Experts of a small language model.
Size: 8 layers, width 128, vocabulary 8751, 11M parameters.
Below are experts of layer 4 (counted from 0) of a mixture-of-experts language model. Rows are named gate (a neuron's input weights, with its number), up (a neuron's input weights, with its number) and show model dimensions 0-127. Each number is 200 + 30 x the weight over its row's rms, rounded and kept within 0 to 999.
Before each expert's rows: a language model's description of what the expert responds to. This comes from a sample of Wikipedia text that the model never trained on.

# expert 17
What it handles: Second pieces after capitals. Pieces following a word's first capital letter or piece, such as Saturday, Outstanding, Around, Arrival, Durham.
gate0,157,189,182,209,232,235,221,217,224,187,171,207,178,187,206,218,195,163,193,206,199,163,213,220,251,211,183,255,197,203,179,197,179,191,223,210,285,190,183,196,190,192,215,240,195,215,311,199,220,202,155,241,181,156,194,188,226,218,238,197,198,170,236,232,210,212,168,166,234,225,206,205,232,189,244,197,224,219,196,198,179,212,253,238,183,169,199,255,209,232,216,189,184,197,181,199,213,186,227,219,152,146,183,131,172,117,204,154,155,184,163,196,134,236,222,233,213,150,197,206,199,138,187,214,202,213,179,151
up0,227,209,221,214,208,214,217,194,202,174,193,277,167,193,212,247,203,234,258,235,192,160,211,164,127,182,248,215,207,168,217,211,235,227,195,245,192,186,208,211,267,195,233,212,201,184,176,264,240,220,191,200,207,200,199,194,150,189,143,136,161,174,233,261,233,185,232,212,170,204,168,177,185,156,161,193,212,207,154,208,182,247,223,176,166,214,153,199,204,252,218,165,232,217,217,179,167,240,197,198,179,223,184,232,180,202,172,179,176,225,226,181,221,239,174,150,199,202,222,198,132,192,142,157,195,204,163,193
gate1,184,208,223,218,157,236,168,191,168,197,176,246,207,210,170,190,183,154,142,217,180,208,220,170,145,210,216,183,248,190,184,222,129,165,186,213,256,228,188,214,179,180,244,161,247,253,169,232,181,194,270,260,203,182,212,162,210,186,210,216,201,178,220,215,219,205,190,245,141,228,244,158,214,178,165,179,193,229,230,173,199,229,241,181,185,196,148,277,268,229,244,191,201,170,226,215,188,223,198,146,231,206,249,222,151,228,193,175,210,167,187,198,175,186,158,219,193,202,189,200,175,193,184,237,215,183,206,218
up1,157,206,172,219,190,220,187,142,176,173,215,225,228,172,187,252,196,182,145,154,195,217,258,183,208,207,228,181,187,220,249,237,220,194,205,235,218,156,154,183,164,210,186,230,196,175,232,214,227,210,199,209,155,204,170,217,142,218,194,175,216,241,220,143,273,206,236,166,230,209,225,165,119,249,167,255,143,222,165,232,261,224,192,235,184,213,175,189,175,196,217,213,186,221,200,228,168,221,199,181,195,223,217,201,183,210,206,162,200,161,158,193,212,258,245,139,182,214,202,210,221,202,241,154,182,201,205,208
gate2,169,242,211,223,155,223,219,163,159,167,210,175,216,180,171,220,214,142,207,212,143,196,167,216,187,181,156,242,223,171,172,207,134,226,182,186,213,203,182,155,195,206,218,226,194,140,187,202,193,191,200,220,229,207,185,238,234,175,207,139,195,185,251,166,156,196,211,220,237,188,178,274,231,194,253,165,210,202,200,151,183,205,150,193,133,130,190,244,222,171,218,165,256,161,236,223,215,161,166,204,215,224,193,228,202,224,184,212,201,198,186,121,183,189,217,223,206,170,172,199,187,181,189,214,230,170,177,247
up2,188,229,142,199,206,211,153,156,232,175,188,207,187,139,168,211,193,276,226,180,179,168,190,230,227,182,165,149,230,128,218,219,199,228,207,170,191,223,216,185,160,165,206,168,212,152,219,174,250,205,245,222,235,163,192,190,183,216,236,227,226,248,173,197,304,211,203,223,171,214,239,214,214,212,227,217,206,190,124,212,216,267,208,177,179,214,230,186,243,173,166,162,198,219,208,203,201,178,195,199,219,182,225,175,160,158,246,166,226,171,185,195,225,184,187,253,215,226,199,236,235,179,205,186,176,206,215,213
gate3,153,203,154,176,152,196,198,234,168,227,238,205,178,193,207,194,225,223,174,209,210,185,256,190,208,204,224,219,150,192,178,207,221,205,247,207,236,194,228,189,149,184,241,186,203,174,138,211,181,191,190,245,202,195,200,193,212,124,191,173,224,201,215,180,212,141,210,187,229,193,202,196,218,191,205,212,171,260,216,240,221,203,176,182,207,183,179,273,110,241,169,193,188,200,193,202,211,171,187,180,135,173,186,195,194,201,173,155,222,167,226,176,157,135,197,282,174,216,181,200,177,195,156,153,278,181,208,226
up3,205,256,231,160,196,205,203,209,157,215,181,216,219,201,181,244,176,215,244,203,228,220,179,195,197,148,173,157,191,209,162,179,238,207,176,146,139,169,228,180,196,225,173,222,143,204,249,231,169,182,161,211,198,172,185,216,179,182,257,195,134,231,210,165,193,177,196,233,246,198,234,214,253,197,173,228,221,215,129,172,213,211,162,201,201,210,196,210,170,164,195,222,202,169,135,197,134,189,231,251,191,193,163,212,186,144,221,170,171,197,165,214,190,205,188,272,170,193,235,193,181,156,148,237,179,175,185,218
gate4,208,177,182,228,218,241,222,158,222,217,212,198,191,169,194,186,245,170,213,183,199,192,194,220,214,195,229,219,143,215,178,227,176,224,166,222,222,183,165,197,217,187,159,199,200,162,175,188,265,234,224,172,186,199,172,204,177,189,199,176,206,185,245,167,216,211,199,216,213,201,204,239,206,168,234,172,151,174,190,182,201,154,249,216,174,165,177,226,242,218,198,212,171,171,186,242,229,191,88,226,210,162,175,258,214,191,114,176,193,173,221,174,165,201,229,203,205,144,167,204,276,233,127,241,194,147,197,207
up4,170,264,186,231,236,204,216,237,257,219,170,181,217,209,183,165,196,201,167,201,196,240,209,133,183,183,211,248,169,169,224,189,224,175,181,183,188,172,165,225,241,225,259,215,238,212,188,208,203,152,226,236,187,265,212,262,230,236,213,153,244,208,217,208,122,253,229,202,170,226,208,176,174,198,212,210,242,206,193,230,277,207,218,193,188,194,171,253,171,182,196,189,181,169,206,206,162,184,192,170,214,189,172,242,180,229,200,215,198,209,207,235,196,195,191,192,187,212,225,219,214,168,184,180,189,306,208,254
gate5,240,164,171,187,155,119,248,249,227,155,223,245,208,234,189,207,190,214,167,229,214,155,193,207,129,237,191,237,211,168,139,167,200,207,233,200,194,207,196,209,233,229,208,178,226,167,199,215,157,204,163,175,187,178,206,152,185,176,222,235,199,207,233,203,233,251,216,145,200,229,221,197,153,224,161,202,193,218,178,240,239,213,247,234,199,183,237,209,169,194,206,183,190,175,238,148,218,206,209,219,253,214,166,201,146,173,165,192,182,163,200,211,226,184,112,198,237,223,210,181,189,202,161,209,162,180,152,216
up5,234,185,186,204,193,261,203,212,164,214,224,209,159,217,189,204,193,202,201,170,222,195,155,204,239,224,228,216,242,219,200,146,221,194,177,183,195,239,172,205,192,257,222,174,219,222,209,226,216,176,151,259,197,182,172,192,235,181,228,253,169,204,127,156,167,188,217,176,229,166,199,156,190,212,218,233,189,133,176,236,224,194,194,114,197,183,172,180,140,190,224,221,205,207,231,177,233,150,139,188,249,190,259,208,258,182,191,182,168,195,225,230,195,210,217,259,245,231,211,236,214,213,224,161,158,204,205,221
gate6,201,211,170,223,212,209,209,235,183,228,180,214,219,194,216,240,210,206,193,195,221,171,225,196,173,223,262,199,149,165,163,181,163,205,201,258,168,115,209,214,174,161,191,202,206,244,188,186,215,210,177,207,145,220,207,170,187,225,204,157,217,222,244,195,191,202,169,202,157,219,204,191,137,197,137,183,240,208,238,211,193,190,169,239,217,134,172,221,169,212,214,227,165,210,215,226,219,225,212,170,202,175,150,178,184,186,201,225,253,265,176,163,161,143,197,251,187,168,216,169,144,131,143,211,242,207,172,199
up6,172,199,211,200,229,157,270,197,129,207,251,241,219,169,169,200,224,167,190,202,200,201,226,205,179,195,163,225,259,181,177,202,186,215,202,246,161,257,122,209,169,173,191,200,221,161,176,199,191,260,246,159,220,217,189,191,161,239,182,237,236,223,206,200,253,224,231,189,262,187,214,187,196,170,176,194,182,227,233,212,241,182,200,184,216,177,189,178,231,160,219,146,230,248,200,193,168,197,222,208,191,235,161,179,170,241,231,193,196,208,241,173,150,201,235,210,172,166,253,211,190,156,217,198,193,184,219,270
gate7,196,219,183,180,238,242,198,142,192,209,170,181,223,197,216,130,222,172,168,213,193,216,250,160,263,204,150,197,231,201,153,221,165,184,240,219,177,203,242,219,205,191,217,212,208,194,188,146,198,154,214,239,246,222,173,216,159,187,198,216,181,205,131,228,264,239,150,189,215,206,157,255,182,187,214,196,174,196,182,229,242,215,211,201,176,179,239,242,208,211,172,258,190,226,179,202,215,147,212,155,165,213,231,203,228,236,236,197,232,234,182,109,209,227,171,203,239,220,203,227,235,188,206,208,229,158,219,216
up7,198,215,198,127,276,199,234,193,220,206,233,216,176,223,178,194,214,195,232,205,233,193,199,206,185,184,218,219,193,182,282,243,244,256,172,162,225,187,143,192,216,183,238,191,174,186,224,213,196,235,213,208,198,168,227,219,212,202,247,192,178,213,179,168,152,212,193,152,182,175,160,238,203,196,186,215,184,203,170,260,292,155,237,167,173,182,253,175,169,235,234,187,182,148,201,245,211,204,211,166,228,206,228,186,236,169,220,240,202,232,193,205,177,155,216,199,179,158,251,210,221,185,197,226,272,184,206,182
gate8,211,238,188,214,177,162,215,258,162,165,198,172,172,117,182,120,190,193,199,178,219,205,230,220,179,219,164,195,167,171,207,209,155,182,235,234,221,190,247,169,200,200,184,159,222,239,276,180,142,182,212,214,208,195,150,229,201,228,194,227,213,193,195,156,179,217,241,190,184,243,229,236,177,240,228,158,192,173,222,143,205,199,205,184,210,173,167,190,206,218,263,245,195,208,180,175,177,199,227,193,183,239,187,202,221,216,133,222,123,212,168,191,189,243,227,248,219,184,169,198,203,203,233,170,225,156,186,219
up8,223,238,163,163,249,144,164,205,186,196,225,196,196,248,230,238,149,238,247,205,180,140,142,173,175,172,175,212,137,223,241,151,238,199,225,232,262,183,237,217,198,185,217,240,221,140,220,204,182,225,215,226,199,198,214,183,176,221,194,242,209,204,199,254,247,138,224,243,163,213,235,194,206,209,201,171,161,193,200,208,193,126,227,175,224,191,242,272,223,195,172,204,225,205,175,185,161,236,160,171,203,240,171,199,210,184,194,220,193,195,229,177,235,182,188,223,204,183,206,230,184,176,238,158,222,189,198,182
gate9,209,205,196,179,158,245,219,194,172,189,221,150,144,169,209,240,181,226,266,147,190,173,217,193,158,223,207,241,257,226,226,241,197,213,198,168,209,184,211,210,193,228,217,190,151,178,278,178,182,213,213,151,199,226,199,202,241,184,155,251,188,240,158,181,149,192,167,162,180,156,232,164,225,215,174,197,234,168,203,185,195,200,192,245,213,163,189,231,233,170,217,195,178,189,192,184,201,230,211,177,243,221,222,186,203,183,166,167,192,195,198,261,204,144,182,181,214,244,212,231,241,102,239,189,160,187,199,212
up9,209,211,219,184,222,269,201,164,234,180,204,241,197,216,197,189,188,190,188,181,215,169,234,140,217,236,247,209,207,182,162,204,219,190,212,266,233,272,180,208,178,211,233,202,212,213,173,203,261,150,173,187,190,174,252,210,215,224,207,215,204,149,187,201,156,218,185,169,200,194,213,208,180,235,174,151,221,146,277,189,246,236,239,236,206,204,242,185,190,196,180,167,187,197,177,203,204,228,201,229,200,223,139,215,228,204,213,250,240,245,231,179,185,268,203,199,161,249,247,210,152,196,186,157,188,246,234,177
gate10,210,198,195,203,195,193,306,146,193,193,221,233,230,209,143,130,221,204,164,255,214,197,198,199,206,213,200,191,204,187,178,200,210,172,185,178,209,184,241,176,115,246,197,170,211,145,245,169,255,168,209,173,214,199,201,232,196,192,182,168,231,174,201,178,246,165,186,177,168,192,245,154,192,168,150,192,167,221,217,204,212,202,193,267,225,163,219,253,218,192,221,210,209,159,193,221,196,190,204,193,230,235,210,223,156,172,244,206,235,192,151,202,155,208,185,236,204,210,185,212,207,228,166,211,273,253,187,217
up10,216,148,169,176,192,223,167,249,246,230,189,167,217,239,259,181,206,208,215,213,193,210,169,221,202,191,146,230,163,187,216,191,153,180,187,220,209,193,173,251,147,207,151,178,177,191,155,184,244,238,258,210,209,203,225,224,203,153,179,192,156,175,228,186,201,219,197,224,159,228,180,173,219,195,226,133,223,159,165,214,154,207,223,169,215,184,213,201,176,191,207,178,167,236,201,200,171,222,203,165,140,189,154,219,224,273,222,222,230,176,144,180,219,213,185,241,184,138,232,205,171,192,225,219,227,229,267,157
gate11,172,158,177,219,202,210,227,185,199,228,232,261,153,193,177,221,146,190,196,212,189,147,234,199,169,169,218,190,154,188,170,203,190,220,167,234,198,228,206,208,238,136,251,226,196,188,236,200,161,187,210,205,246,206,120,184,224,221,175,169,230,199,179,257,205,250,152,211,137,202,164,213,195,171,180,230,158,190,164,211,212,176,182,286,196,228,236,249,166,199,214,179,164,148,195,159,163,153,185,200,181,224,217,236,181,179,198,213,244,184,183,191,177,224,171,178,220,206,191,198,222,152,163,252,234,186,211,200
up11,220,249,189,206,209,161,226,163,196,208,190,190,194,271,210,245,163,167,211,185,151,197,216,209,163,159,169,196,220,200,198,225,227,189,197,210,175,187,214,172,192,282,212,180,191,186,143,206,174,228,216,188,187,211,219,240,230,217,201,203,212,172,178,216,160,247,195,261,223,178,252,244,179,186,170,195,170,205,178,224,218,157,240,229,205,210,212,151,176,172,118,187,204,205,130,157,183,206,135,198,208,177,196,151,188,195,170,198,191,222,213,260,143,163,201,202,253,212,178,160,165,223,198,218,151,162,165,231
gate12,212,192,201,208,179,238,214,178,236,169,216,156,253,194,235,212,174,235,163,229,194,151,215,192,216,225,167,210,232,142,133,161,221,195,215,204,134,145,183,200,192,209,206,208,206,237,230,195,224,245,230,220,167,217,194,196,198,235,226,179,257,170,184,197,220,244,144,189,236,148,202,224,111,206,192,237,180,162,225,228,192,204,229,206,167,167,227,224,188,228,153,257,174,189,188,166,243,175,212,192,197,151,188,238,169,172,183,202,277,206,194,212,200,242,155,206,182,173,217,172,204,184,163,222,202,168,181,234
up12,186,212,118,156,205,172,158,200,248,201,176,189,200,193,184,202,184,163,241,198,193,189,206,209,231,182,213,208,237,172,194,256,228,155,202,175,202,186,218,234,195,184,172,200,177,202,167,213,145,170,192,222,228,179,215,223,161,238,213,193,213,258,157,183,227,202,183,203,200,183,151,153,223,225,214,209,225,250,149,205,258,173,135,166,255,210,201,211,192,215,245,205,161,204,248,223,191,177,203,237,153,168,239,140,209,203,212,205,263,217,149,173,188,145,233,258,183,235,192,204,234,208,222,188,249,207,152,181